config.toml
n_layer = 11
d_model = 224
n_experts = 16
experts_per_token = 1
d_expert = 576
d_shared_expert = 0
activation = "tanh_gelu"
moe_layers = [0, 1, 2, 3, 4, 5, 6, 7, 8, 9, 10]
router_score = "softmax"
normalize_top_k = false
routed_scale = 3.4
balance_loss = 0.00392
balance_bias = false
init_std_router = 0.0225
lr_router = 0.00216
n_head = 4
n_kv_head = 4
head_dim = 64
vocab_size = 8192
norm = "rmsnorm"
norm_place = "pre"
norm_eps = 1e-06
positions = "rope"
rope_base = 10000.0
rope_fraction = 1.0
qk_norm = false
attn_scale = 0.125
tie_embeddings = false
parallel_block = false
init = "uniform"
init_std_qkv = 0.0504
init_std_o = 0.0471
init_std_up = 0.0504
init_std_down = 0.0298
optimizer = "soap_variant"
lr = 0.00294
beta1 = 0.95
beta2 = 0.95
weight_decay = 0.14
lr_head = 0.00901
grad_clip = 0.5
warmup_steps = 200
schedule = "cos"
final_lr_fraction = 0.1
batch_tokens = 131072
seq_len = 256
doc_mask = true
train_tokens = 734300000
steps = 5603
dataset = "wikipedia_en"
Below are experts of layer 5 (counted from 0) of a mixture-of-experts language model. Rows are named down (a neuron's output weights, with its number) and show model dimensions 0-223. Each number is 128 + 24 x the weight over its row's rms, rounded and kept within 0 to 255. Numbers have three digits each.
Before each expert's rows: a language model's description of what the expert responds to. This comes from a sample of Wikipedia text that the model never trained on.

# expert 13
What it handles: Table and field separators
down4:136137133134106126109122115112115118132177151140146145131168087112060123134143130133129109103180138112085151160134125132128143153129122112132108139128124148134103129148094156100160125159119145119115100128099162164140157165100104165121127131101114131106176192160145125102166150120155144110126121130108118159136110147110134104140116143101147157080099106139121135109136111093138129141135187161148164122094099062116093154082087137095074136153099116069140100116091125111123109141086144157114126075133142152155121104158124131150143158113112120096144099128184123153140101146112140132148144140066104113109134153114088112076137122158112126131121117134109112140123128148135117099101
down5:143154108144116137134123126122146106111122149111124131091126163119123096147168100094121071139072129156118143133119107084168088149100121143146130136131154134134165174081102122163132139156177162163172174125138139113136147092112101164157104101103130134110149134163114095118091132107084126152138128153095138134135133137114178126050143107141115152123141161090104180110151142120149158130102173124140110137164110132149129136129117098136172125109111147103125114128110111116188174156110134125176111110141163159143123134107139063123129131107101140107105126091130122126141152112147094128119132153101120142116103147148115109169119147147129118094160134093134159110137110123153156143107

# expert 7
What it handles: Plural and verb suffixes
down4:161103151124128127130123082170142101141119089140120090120106109121148178169102134096113107129121137111131093113129170155116113126133115122125089098129108130114155122156128101114153127144152128141158153116071136151133116139126055132136146102150118147126117146155132159161149094141112118135140135116153144127137146152137136115168146102153146066156098134074182096159112143131121119103135112100131152099088097116135108126095112134101086162116151125113102093135184134120208097138141111153120061124116096112126139160116130160141102113108085118115139129169131131139149135108097118105122110144108094146096122127140110135120106121054139149140094129112142121125137129139111154190120
down5:118119169114136126156114139158198094131135120107129146115137134089172143110152115125119155125141145155103156138133149144126128112100111094112155116142151138111118106086104168152141178148116150152106117130116100108117125137201105122100154164104148125114161120145125102121133103148130134131098115145128150138085159111127125126119144119117136090105155147112152133160107116117103109095108153152157103161116102136127208135114152167094163147180141174126106171149116133145118069152109145114149159131159130134120127122139072146126087104166114122114144111137146128114129163148105105120151114093131159121172146134156136130141134161095083096121114146132091090113162097094186113126118

# expert 12
What it handles: Early name syllables
down4:101131113121143168132108160150148087106141143121137111112176160083128128103141147166116130150116117094106091141117128107169146114131138078112118086120149129105087098120065146140152125114147123095164119117150138127111093149098132120110095126122111140129136104174128115136147124094143116127115148132136101113120105155122114153122123151081149149113151123081105120143126139052101093149173167146112152148077124135119165136132155144141126106120139120136123084127116105108127079170091104120093117126135144077139153171112132162086111109144173083114149133148176114143107102102114079173138095132105121140138129147108117126143115121126125088126189127146134125159149130112158088121143
down5:111124112139102112165096132143132135107115129111118133107160122137115118135157139177121106123129136064132098139077129156117118111132139160117117136133116128143111177119124106150106137154137105121175101109162169152107078173163111098126137091153130201095111133103132108101132111122107112135097126149133115133111106079127086131153103154147158159140109092126105081088133094098094106149153099132147114144116074097100128121134087142088165134145102131102124147128136132142145130121125140122116175136114141114122133101137104151108116140113118158099116164137157097136122135140123108177114101166113096155136135097125150159192149128103098054123128127087132093165128149133145091116152

# expert 9
What it handles: Prepositions after verbs
down4:154119098122077168147191123142153124143155122170090155100149152116137143082114130108110118142179084190121163070115139155082107122137145120101127099156108101129131113135118113088142096173118150130110150156149143139137131120110134111155115113124164142111090131161166075150136114194105093158123141119116107165162148094122152126108092098073144120134128125123133096134139106121147097145121115135122135147133124143180134145106111141130095123086140113080145142152117109145140138138135145124132121110083106112125144181134120116119179087138134130116094155143162104159123135136118172183144168127156151116127147128137115112106140117118122147157109124108081119138119154108115116115117
down5:147145154117122100140110123117118114116144114120145116109099115181119165119125121139126107110103208111061127117141158114157123141099144085117095171128099170101115134115139106149143145099113151096174139102130144129129096107157173138124155093154156129094112150134120141084148129132063118102177098089142138128146106121131128142137143102139119102104140144138099149117116178096123108129133144146139129145121145094151112129088170124139157130115144150120154162105125103181139145142078086124154114177121149064151138136143110114122150113147088105130127135087116132111118120135120123126127171089132110170136111146059172116137132119115119137128156162090157154149128133122123109131090

# expert 0
What it handles: Line breaks, heading marks
down0:173134144155098140113131124122118115138094147153095109140136121130106181125155122119133075158107085154146127051109139124154075075125121160105133157172094117169168144117117116114122120156111115091140158142104120141123074135129131136124126134124133131161112123119153102085126151160104142139099141099128132126111135133105134180128168117105146149116102130135107125121151162123132127137175139159119162122144159100160163140093110096122148078126111120098130132150155107121164158142145128122114142153145166106129139135176136117102138172165163183127121097147162140113114163140137105193120129128158157087132112101099132082140148134145113151162097146124123100140135153111133171112157
down1:086156151110141119108143101140149130146165120141145153082137183128123189132094118139149154105116130123102090127099105111143120125089111146104147121079160120147151135120101138103156171134128137107154149137130144095115113172108131108117134134086156173119123111154144051137130101167139148133143189071137142115103138078130120107126118120152120138120137148146134139101107135172116123108107130119144162168107149100105145139138109100137154152158139105133135113125113156108135146191121123127149101119120125124120158177143158150108149091117146158121141101093128114150064140129135126080092144111136151136098141131159157090169145107107101135165096085101095113118156104133118110117129

# expert 15
What it handles: Numbers and quantities
down0:100131108127181106117140164119129146132120165097147119136115121140115129172058138149117150162136087121122150106129082142157095128142141113118141106157115110129110085104110125147190164133124112119080146110132107153136156122153134157168112120153161137150109140119111099119112114175107157116090143085150092132092115127105089124154089127145149159157124096154087128115123143170135100123156169179130138120101143152156168102130116100119164134129091133118140138129089148133180126089144178121122086133121101162145120123091139109113162148122117128165131126115145100107139120105135141138106195137114113115121148123132155112114087108146087129131123068098121113117138130132136083093133
down1:160115089145151114099121125115121099164092092062118134100164114133111171100051144104100111167151101152109157124142102118120126119152181108098099099098136136149151142138139133149139113113116087135142173119117119105145083137118147128147114128150106096084102135148131113099135139156147142136140143132129117107135119144099145152144129139181146140085080114098159109113111133084143107098114079136141119124133081117169114144130113124142138147105116192137111136135134107113212116134111162127164153131096114123136135132140155123098145187149152114107128112119152121103060132107144122143135104147148143105138100154096120149125156093151115153118087140111121117136146125127139124113098

# expert 5
What it handles: Space before number
down4:145123139137145108184096125106131161150114146121128118134173112104191132090104081138145151143134146137138145129134164124111087098146133132119086130124140161151100156099123073154112157106141083107126115125107114141104153128121109153154075145086141108109112136149113131141131136100108145169109131137109127143098116131102160121119113181110168116120109104119130128131117128128092162135144083149163158122141145100099118118098144109100147125116128101153189152111142109103132117129115163132109160144107142128105127168157099116119070139105122135114138118143138128156077141137145121111103102127157137128082133079139084174152130162055131096141162181105166119125102101143131146126097
down5:103109133158153105094119146137149130122128134138161112134130137174135071167141143166156165142141145067107165111120149099088126153136120127120080114124097135136165100144156106119104116123075077160117130167099147086134136120124158106167119103136105129176156106141124111129138124057146134148112128102124105106139128158157140112127126149141097165153123094121162092139136138139100184129150111113126116112121121111097097119135110133153126083087123073081131112140114126132070137146124121152125093112165175067127116131136183131098158143159132087103128133106153119097130126129111105086134156165124147131125120121120106135124119132156109094149133121138128143126156077135118126117153

# expert 1
What it handles: Infobox field names
down4:122089141107141151089133100135095128164098146149098127147127147131115152137122144149104175142112177137088117140128128111099125137123118157174108131145120132103119151075127165137113141134121155137117158126145131133110134092114138163166104139136110097131156168127128121138103128125141112151137110088211149142150174105153117175115140129119120156119079135117145122105170130129153131088175125140167139171122116108155156131148107150132153139119177076151128121158149086124161115099134140132116125177095124119125105178148145142144152131102116107170175147097107139105107148118118130125128105142166104126097125112097153096127087164135141102186153078127167141136158089117102147123124
down5:142189132150135127118089102120152123135150142122143117124101114161098089116144161161088159166088108108122154149121112154136103108112120148156139139130125106128107114124160141135136125137090140174117128152145124135145137125119133126132158133122097134117149130113133085143131127165090076169133153115130169176124147145117154135129129120163096130100126140147131127174107125111199154136137186106124176074124097150132153118085109124152064108134155151123132087141094075125153133123145088147142143102104161120112186128158174099139147135118147137150162111132149156129106147167146112139108152094123119142154131130152114080086159144093138117110103128145136081115135096105143147108118

# expert 11
What it handles: Institution and media nouns
down4:127138149138153129116113104125144129143130141109092108090111145149120174129111123117112105129116114178139110113080152109139139117124149111146133175132189106121155093162149129130100102127117160141109162110173130133179106117143111078110108160115134131145169092129111177125163118171075125119107139124081128107159066110111078147125092129126125108106125135129124131094153119139130156133137161096146129150113090148148110144087116108180127131070094149137074177158105144108144125167110146098121124102138136118106120130149092136139118089147134143134133154127122135093122155111132158118138169126138123064109116114075162146130137102105156109134126083126077118113120121150140107105138
down5:152103114160165133136117171150115106127097122147032090106118112169095103154101131140143192117156133147149132128154109087133142095112083146184135126089124102154145137150145121139141162105130113123133074117117131135132138148118109157173085117184104136131145128129115140128155140194116134121161128124080134116127126121126137081067175132118125065122119163126139127145151140148109145115130104114097121123141133118121134137123110127162104127106166120161089149151137112145103165132105128147135107125129108140150134152120136139120125154138140107162149141122153125121103106121119088144137143119184134102047105120120113120142147121101125133128149096107126144144142158147086114095104

# expert 10
What it handles: Mid-word Latinate suffixes
down4:137151139106083149130151121098096147088141122149122133104141140130132119144112116107143130104168121122102121137112117154104118162142164140125117140132116182134122159158141156150135105126111109102178145155123090163122089134077122116121165132120088120142123163149132114106112089165099176118122111122126123109115150106151104132117129122116112153155118123131123102065142095115096105133146143116120179119107100162137104120096118157081151146136129128142079129141113134118142143125126164128132120126138147106107111089181150159103095080114152120076190168101085105155121171112145197142135157115100115133118111153145094079123164163116130133071123113112118147139168138105140126101101
down5:132128140155173105114115124075153104148159111081134156114112095153125111154088124110110164138121105173120109110131171098147146104102123114097139128123136157135122142161115135100120111112112130133092134129154117154128158115118131127121163095130143121121181134135139123078150102119129152118140100127108152126155099141119106118124155106120113156104100078140180150119141112117144089135069135167133122154189120113115088205150134144146178075139180126128161106130111151126120156122136098121105090122111123112127124128123145088130135102123092129125132153171117122139139102119173124135112147079134141120111097113121120167104107127120142130159079116132144094121070156108086151174103

# expert 14
What it handles: Name-ending consonant pieces
down4:145108106163109141144154116114124137166141149138114113132147162128140165133111132156131137136131134168119094145155089155117100137084137116133125117086139153133155092095106156125162140150148160130153109189181108137109137136113083090125103127123176086098185098156123111142106153149122119090116174158093118119132139115143107088119164160135137170131122147147123153122115148121140130128126107131141151111119109116131093140139149123088088139141137076135096134073084139166113142118120140144103112114136128167133164157134151168111105172145135129087142113120136096157180107122162134171129177108157135120129102147109125086167163115150112167135162180127138105144120119095149146134129
down5:156103161091144171118144164148137117143114126114107139124148143152127113105080121122105156119093119150147149147103098082139103126103145113146096121120136118128186098173090098082102111119114141158137145140150109109145130091144135130128105147136180108114135110099140116114130106124149127127110187114144134143090089132149096145153153153126168156123145124129154119176126138135142133128091127115080105153147117125110073106096136140077165117154117137115136128103137130102081104115061147170132120109146141136136152147088166146111135130164110086134165136166117123103141122175158153125169128148100153113188107139137131176125123142095120110142115120120150123166098156092164112146124

# expert 8
What it handles: Commas, closing punctuation
down0:133178143173132145089173167126122080111113138129127126132127122159142128166092117165150132105186149104089060169174171089151126097178122104126126139137161138125159132158131114154144108147135165108173132100153110128173118118132123128166122132122114159141123144156162103147117155166113105125082128129164111154150144109136130150133130157152129091139137140130150082125137144155138135164134105104123120133152136088124117137076146139133086156119103155124096160100100150156136121153120114139154106139118095119111113130079136093160132104118114136145112127092151101109091154086120135151130130139129125151153110183123119145112105110120117170095132105128094135166108082108148118136166
down1:115175141114116143091128121125144151148092142140117115137090103138123106143118111130102130138165146104123151122129110078103115135143161173107161132081102130138124113142151107147123122180091142159110180119120140149149146092134190102128117142162105161099129123089127117121171144167136140128161080163111167124129129116141123120130138120118119123120117119159123138155114111092147094169090099141100129090133144133080150121117128161099126112087108136114117179127134114139165192138093113165134133139113149131145119063130180081126117117116111126135107193117136107133126156137092153110103167118137116119105117137127137151130123130093152097092158153161109129091117149103152115069103

# expert 4
What it handles: Verbs, auxiliaries, adverbs
down4:105147166090133117127107077102144147152076116165151075151140092102145137153155082124096135082123148163135138162084162134175074109146159129148123114116116107109136175142124098153136097120125170145113127112148128130099187094131161089092135111123128125127115106130163128108136124099134101142141119135111117087138154141116140150082128161157108140126136128133139179129105100106099133121107144115154112133127143127140105120122110118105134107110128113109132150130115132070156106101139148104117109120141113111099098111154190155130074132162090148127097121144124129101120127136102163123139130131109111111126144167180126131172125167100122107171165131121157130110093122137098159159080
down5:132133137118136113105150133085148143135095084121120121138139177154130153147103123129112128132121146110140150098149137101107124104145154115075111153131152100093172148129142112129110106117138100137159064131159142067113130103133128139086119135134154176112098152131122147161157121125163159123133128110132086141108094155134118135157065139150132114101121115129116115176142131147141158119155073122105115117150131133126142129131106149154131141073113126169155092146092091120121161109096115077136145135137107136167155103151156121130102125131113109151141125152142126155096155153141160132114071110110147093172122169093163151092086152135147129162138166086117186153100130160138134132139

# expert 3
What it handles: Capital letters and math
down4:112179108154156197120096147113143188165118136140108127167139113156068096119106123139141121106144137135132064193130146115151119142107128117143142133132119153163092098127137124072096110121118162167150126112111105135162135107124142150140087145116162111107111152086125118099096144162118115165145139120126140130126125146148128145129108122183123142126109137160111138114107103119148103124165119123117123137106130163132117132143122142099147057152120161134156121161123110099122118127137141133129132167120087138177116149112134168139123133108143148142077138128110128140107066130097106140143162088108112139122127101131087132135156097158106117115098124159144151092176106119085106173147
down5:109092156151116098119152098098092143135118106122138155132129073178131118119135117154139143106149150102098155140129150149090091138097114125114129116126149103128141105146156158155111117133123107137072162161124105126151130113153117103110152123061089139114148146126134112080132142151136112130103148108080143156122110131149100128100171172155101159149116130102119133137099173101127118111113071106168134112122125117140148147111125110082092127124156088162074104113109135139114158140164117117140130102124187101160133096190128107128132113130087131103112132116113130108106153138144153106123140124138119131143166144137116076087117126097106109153093132142127141149165100190132101080123

# expert 2
What it handles: Conjunctions and pronouns
down0:119186148151163180135155104104144126129111146098092143131120105108111158109164117121119106100111138116109111097158111108105106151117127136124111131130122076183110145139140132196099108117090167138147164109135105172156136160119124110131112153140127159121134087107109128151153123153178124106120153127166146105195159131137093131157139146103123121108129093131107137147123094101129079099115101143073106155108139139141127122166133109149130097149153160129129187115128128153118079135106164157109080084132154135153129103148066085133111115111099096090142149157113099151118153129127140096154127105142130114116117149132142135114158096140082119128152154134120120103113114115155131123124
down1:136124135119103119116188084115124109140132111164123095148117149161140149138143133168148078102126141140158122133112144058147157126154152130125149145113146174118152083169166148105153166116145133157124134130142137136062141125127075160152187131159096133140118095140157143101112116127152120142094128132160125134125148164113104123146110092092148104125157134151115136134118169116142116119150065162170139128092149142162124113119170101147117124147105127101122118132115108118160130133101185120149111157098127116177106131127125131128102144168166140109123147096124126127155088152135131173151086135137147131153052130122121106111166080107142140133126114151134151139151141145146137106117

# expert 6
What it handles: Numbers, opening parentheses
down4:119193100137158154137157135117118140133156110126139128093134131130159158130172181132098148130176100130152122084125113122103117116101104169101118113100113164121102172108136092105108129107160128118098108092120122140126143123113109154118146146125161129114129109117123159145106146144104133170123094175137148098092103117146120135103128154122129099153185098108151141072088106169133142109141127160138136129128130137122135118142123173112118085124166126150106162162131128140116174119146126136134121137110145110110151184176076157143132110110140128106096157123123189133134172130181164066105122149127117112122132106167118125103128123160111117157139139085102156100106110121141091136160
down5:130148100084135142162123162090121142136170096158092112136117147104145114116091155117167126109128082168158116151118156102116138117121101129106139130159123110121159129116121170113158135165120109164123147132156164115166115171115132104150109128148160100090145139187119119136126090137096101076106125132140151133106141135116122134120130135119128122179128090109133061141110125069136124138106132130177159131141144129109113162116083081092108099145143132084113117128144116109159135186093142105131100121133094158122114126141172164147142097123121103118121188154115166126140133120111129115150124066131138115132096139117172092102137117113081114142117112168163114120121125137113151112108